Experts of a small language model.
Experts: 24 experts in each of 9 layers, 160 SwiGLU neurons an expert, 2 picks a token, a softmax router, a shared expert of 128 neurons.
Below are experts of layer 5 (counted from 0) of a mixture-of-experts language model. Rows are named router (the router's row for the expert) and show model dimensions 160-319. Each number is 128 + 24 x the weight over its row's rms, rounded and kept within 0 to 255. Numbers have three digits each.
After each expert's rows: a language model's description of what the expert responds to. This comes from a sample of Wikipedia text that the model never trained on.

# expert 8
router:116106095145178146129144154115125121096101132120141099100156154142141142079138130138116128122110121143144164137082155137137123119106158108073123076169103161121146155083106166131135134149149115108120161144151120097141154094165155129132150166128113141143113120087129119131150117092112158114120141136143189117119133147162143118134137171107154133143173119112119158150172153146121166133103104111115160165090152124136124125172134154137113137099123088135109076137113153126130125079136111
Description: Single letters inside rare words such as Cot-z-umalhuapa, Proto-z-oan, year digits like 2 in 2005, and table pipes and opening parentheses.

# expert 14
router:143143176145117142144146120119112164141136128090107122107164182118139108159092122109152085090126123107121142114111140167143124134172107143125141127142184080146093131105117162173128130156124120144133082143140152122173109127103129119189136139082110152162120142124172097106127117144086117119117102131154113142158156084130154136106138148109134099110154098105114134146129116102135105108176141131124096113167109082145121140125105129121155150085143144100098126156156136125126157135098098
Description: Of, the, from, at, on, often opening sentences or book and song titles, as in aside from, oppression from, Don't Let the Sun Go.

# expert 7
router:141153155090110116136096104166123110136104122110178118158127090085139136137150137155154142137155154124157102117142133131159089107107117135169153155168093130183109119127149157072137150096131109148102089100143124150135143128131170121125158159090137066119087141157123145092119093131093114090128125168119104137110114143170133130122147129112124094108085129122100120137134159172123108115142076112144100172136110152163114146117126114133127142084182128115113141078136136095130117128126130
Description: Word-internal pieces (archip-el-ago, Pr-ay-agraj), sentence-final periods, and words like more, other, American, German.

# expert 15
router:111111136118152143172114112096146111115137075131119168082141107103142137103167156135166093160131163164117076149147129164106120162112133131125101145096160143163142127140161153117154115148134126094155131172121126169099112149179066134148140095134136162102139094149069130111085130130138079124126144093166151108117132149148134124110100140113076168129147142122120125115165156149103109155113145143100128130133105139108142109119170119112131114156116137076155116141157157104104093104114131
Description: Word-initial pieces like re, dis, un, up, g, and transliterated name syllables such as ou, oun, plus South in constituency names.

# expert 3
router:092150131069114155123190079161142152156106110111130110150105113140122069126108118100153112096162109137118150111145154111123146149154087141151116136111144175174144099101123092118161182127129125139129162119109142097118112093116145149110133166184121082106164085134122114135153136109160108142127133114167155123115151134096133133132124141144139149162157102160130122131111108121087122107087146133137124147084144128119153079123110126145121108139118110086142111081122108130153165099122135
Description: Single line breaks ending list items and table rows, especially under See also sections, plus hyphens, dashes and opening parentheses.

# expert 6
router:158132114134114105158137159159093116121171152131152155123115143141164101124122120169147112128086088127181177084143090128186155123121103107149152139131113070119163149113113090130108056079101134155142097135118144120126140131145138134165130123131137151127115124113118111148141161127135126129125116127115150126164141109107119144144135086161133133114104154127088123121136111094137161097111122120101130105148100141160156091121140087183082084127113121110143133094151140115132152139161123
Description: Short inner syllables of words and names, like am-id, it-al-ics, Cl-in-ics, Liber-ec, plus the 1 that starts years like 1999.

# expert 21
router:115136129095159136136113104132119146130137138094142078101117125135116119169147083131093105146113142094146140124092119124123087123127163127110162105137119136164102148154123070156132080123118164099123119107107160140155110142142119102080142111110129128095147099145096087161135108130128137108133126145106112158076173116142121130100111101132104117137122159170114184090102166102154094155120113147131115141162126162106150119154152101109064132193143130163110148150116096124092118149197131
Description: Numeric digits in dates, scores and tables, plus LaTeX backslashes, accented letters, and non-Latin script.

# expert 17
router:138113106091108108124113148123133114169140194119138148153175176148106158124178158121115094136125134158112139112121106138138124140161082123062114136095128138123075115127119122153165085152107146111142137177105096133104140084130114159132124137144141144146133150137145136141143144123132147114139138133112113157100146140111070125149139121107112099140118157082169121110112162106116096141149142103113127153191108140115111164152110120119140164112093094116143098139114104160146108138096123
Description: Pipe separators and empty cell runs in Wikipedia tables, especially after header words, closing parentheses, and numbers.

# expert 0
router:100133084139120120131089154148118147130168125148131127206179147163144128090123096150098160104096157150139142102138128117155109107084116145088085119077153125111144162120111141158140112115133131096133170114111137167144102120114146145156127124147123117104130127134086127137127133127102130081154109152096108120136096127157128111161110127126101124078094095137130153089100134163130156175175146108123150113099121090132082096129110131149160155134117111158164140136150118133137140112119142
Description: Last digits of 2000s years like 2'010', name endings like -ton, -man, and past verbs or prepositions after a name: defeated, recorded at.

# expert 12
router:125144089151103113124121067123149117124175133124133138141160135155129132161153134114108123132126115105109092103123153144109090150154140147135169092136148140098099113126083102113141111102121142046127148114114118152118134094144140128130131088111085151079101166177139134156144144121130086109125087124130180106176089157106119076087101131125144130111098110148142070138118123134130094123137120117181119129116113117154130132120105204074088114129135111112117146097139149106116120144124161
Description: Numerals in coordinates, scores, dates and lists, like 51.117, 110–105, 83', On 15 December, plus number words such as one, third.

# expert 18
router:181177072124158143126161112099125078139122143146138108103147124111125134119131158099102173143106086115110117131166107150178147131135108134101100130125160142107108138110132125152123126136127139101086152160160135125117149151162110098135133150153133082117087156119101107134150133115090108127154146111130115148108120099137140130174140153112139145092128150147124100105111117156101122098122142139151105162109138114124156119134129142128121128123124136158133091126127118149109098148159122
Description: Words like as, after, before, began, above, plus entries in table cells such as Sweden, May, Deputy, NBC.

# expert 2
router:134087147155108126110164100127147114098153148129144095129114133096115142154134128116118092138141135085125105140163103134153085131112115153162137160141074132141114160109105147082152120133161140163165135170145121144138128146130142150115104132079138124107146124109147139104142096133132112109110164085103135125117108096106116101142127130170151139083120134094133136116117147105105148168111098169116134086091104122149124130145113139126151102172144149138104114143064135135157108065126139
Description: Periods ending sentences, list items and abbreviations, plus closing parentheses, semicolons, dashes and decimal points in tables, e.g. 64.9, F'M.'.

# expert 20
router:160179127111126166132120100137140155125103102115152148125079109126131142120116144117139137107092104130122125141134155073119085119140127083157129106105136126117100131135111115109136081120161100140128104119169157097111126140123112132130141142120131135148126136118159137143117125172141096140121150138112138120151131140094105129154096140121151114132101165131143103140122093122119101118122138150102164177172110136111097130152103079118084174104071170140125147129120136144090101141162087
Description: Capital letters and name fragments such as I, O, Ne, Tud-awali, fe-ud, ar-ist-ocrat, plus non-Latin byte pieces and heading marks.

# expert 4
router:125145171127102136109122148085106115180120079114132157147109143138133158122089110114127136135170144147121154105115111108097135084140128213139144136119124140082121112118164110169156180121103158117144119131142121124118164098161122131162087134109127126134151102154130123139133186135189143098128177131163164136146062105141133116105131127151088112126134150094096128111106133142138101127128145145115139105097153139134118111119116118113111154122135120143120173129131143122155067124126169
Description: First pieces of longer words after articles or prepositions, like gener-ated, celebr-ations, viol-in, and adjectives such as main, new, major, top.

# expert 5
router:108103149098084128155113160183114137117173098138097144132159101152145094120131124144160126183105182122127113149139127134161141157127117122128166123120165127109159129116096112156116136152070159117107132106196078150160167121112116109092123128121146146096145133133139118132129094131125154126106143113117098112146156115183151097125138141155089108095165131162128095143146113068158121068077113121087134122180124158127119100165180143152127126118129170111097101114105135113139123109132117
Description: Verbs like was, is, were, are after a subject such as It or He, plus pipe separators in numeric tables.

# expert 16
router:107144137132126104131148150136116130147079160146124092145113105117137130129180112155095155169136186146066128159147133120111157094084141088135112137142100150128138116134121115114123126140111107140143136141129129141127109179140139104101126131120098107153145112160124167112123152149174118156142149113160113115114117153108146120145145104152150123146081118155137113126133135154132159134166120140100144102140136134105142110149107112108140164135158127118178144165114126132138156141113108
Description: Pronouns and clause links like it, which, who, that, but, also, plus general nouns and verb stems such as film, season, threat, wreck-ed.

# expert 23
router:182136120137144109124144103107124139143160153153110104106115116159119159149102143163120141143133087140167122144121162156117156086079118173171161111115091164089158108120111152095141158119101144145114113140137096110151135162098160137112120155121172136156084152172133153131128160140096145162113142112099119127097146123146120125174059101125087100108095140143171113178121143132091133143141104129116186071121165140117151131113136145109123075146122077105114134142140113106113104125143123
Description: Space-prefixed single capital letters beginning proper names, often after line breaks or pipes, as in R-onald, M-umbai.

# expert 19
router:116118135105133157114115166165157112110088130130089112129144146169125121148192136138142138057158129142092151098158117097095134126089127113137120162135146115141108119144178135081137102124121098118113152130113132145174088146148123118132125115110117129099160111134068091131120152145155134153146094162129100103102136126144164146141159143095141123116165149123128141104143153121129161147151148172132144120113113084128103146118116142105144158114115122098175124145134078152102150138130152
Description: Head nouns following the or possessives, such as team, name, government, area, family, and noun suffixes like -ation, -ance.

# expert 11
router:099122079126110113133107152116160077176132134133120134082056140100117106133133113150110120130122097138133126153100087158111143165133171125135117140127097111136147144110131068110106139159118172143096133097145120141090118136115149121145130123153117143162171157131100144136112151134102091143141133134138109102161131119126114138140155121163131142152099090117149131164128114176092120129108143142171125134128137150149152194158157143148095127127187125122126109156090085144161157091100128
Description: Single capitals inside acronyms and codes (NGOs, BIOSIS, SMM, EV_{74}), plus commas, or, and name endings like -ie.

# expert 9
router:073153148141101145144183169145160128108126164105110122123153161171097128138134127120113155121123137089128137152083141142109164114152143136169131151170135157125103131132149120140147185120125118181153124105110110152110136143128166164141119120110124136103165107079131108156131131155152161111101125107072152162126150122105117098136130136161145119139129146101105127129121109139132161113124128123140123159124160108125105132125132135195108108109097163150129142147120125135136121102120145
Description: Word-internal consonant-vowel pieces such as ov, og, az, it, ik, common in Slavic and Arabic surnames and -ology words.

# expert 1
router:112130137181099140090124121103115129114129114114159186071107120149094106129118123128157130152125136105143114130096073141130149162141153164145101170099098150136091146122158134131087143175121136095124139102146119122092129150120064138128126176146122104116115148092077116123134128161125159117091163153136089107103122123144141120106141102125127103131100068141121149103137139100151114163146142101127153092130147131155121138109092059126155087148142106121104119129107127105103125168119186
Description: Final vowel pieces and syllables ending foreign proper names and places, like Mogadish-u, Lucesc-u, G-aza, O'Rour-ke.

# expert 22
router:091099153162132094113131108113117175104144142164111117140085103101132176127136118122149154128111094135136141093106118091156142115128108142154105123127140117124140104122132153115127167142128127135137076128093142083155120154157122136120112151157145120200130146135206126095114135125111069161066159173126121095115122157088089170134081119126129145160160083124118060122129131168123143135107117109166105114137153141122138093117147153100191103105132136153152129161128156086097136130125143
Description: Single first letters of words or names at line starts, such as b-ath, P-ierre, T-asmanitachoides, and == or === heading markers.

# expert 10
router:126136101118118127130153110145137138111136111115112120153148146167136083134100090120123124119100119113139068185107139120119118142171179126131106136135171106146132131124164158142096115115156133105134075138139113141124144126079110104157129170142186113115130094090117131133096148135138086102129115163138111143144155159130125102131133098131133135122186091131165132201125101135116113168131127124145122165108136152123130130101104140162133083136140109144146098109123166087117147109143118
Description: Commas, in, in the, and the dashes in number or date ranges like 25–35 or 22–26 May, often before numbers.

# expert 13
router:124079111149147144115118163105140114120109147150110188145088155118111140096135112134109134181122095149093106086145150119133134137145110115101145141104149093144130149188165126138111126150148169156120108092093127108135147083142091133101083148105141125142104149129115123112127083081124179152141131132134117139117149143136109136130124169135132169133134105167123149160145116086172083125123134123159123103104144098100095151146133089138139124139135148163130166129148129120150117118113121
Description: Double line breaks after a sentence ends before new paragraphs or headings, and pipe-space tokens starting table cells.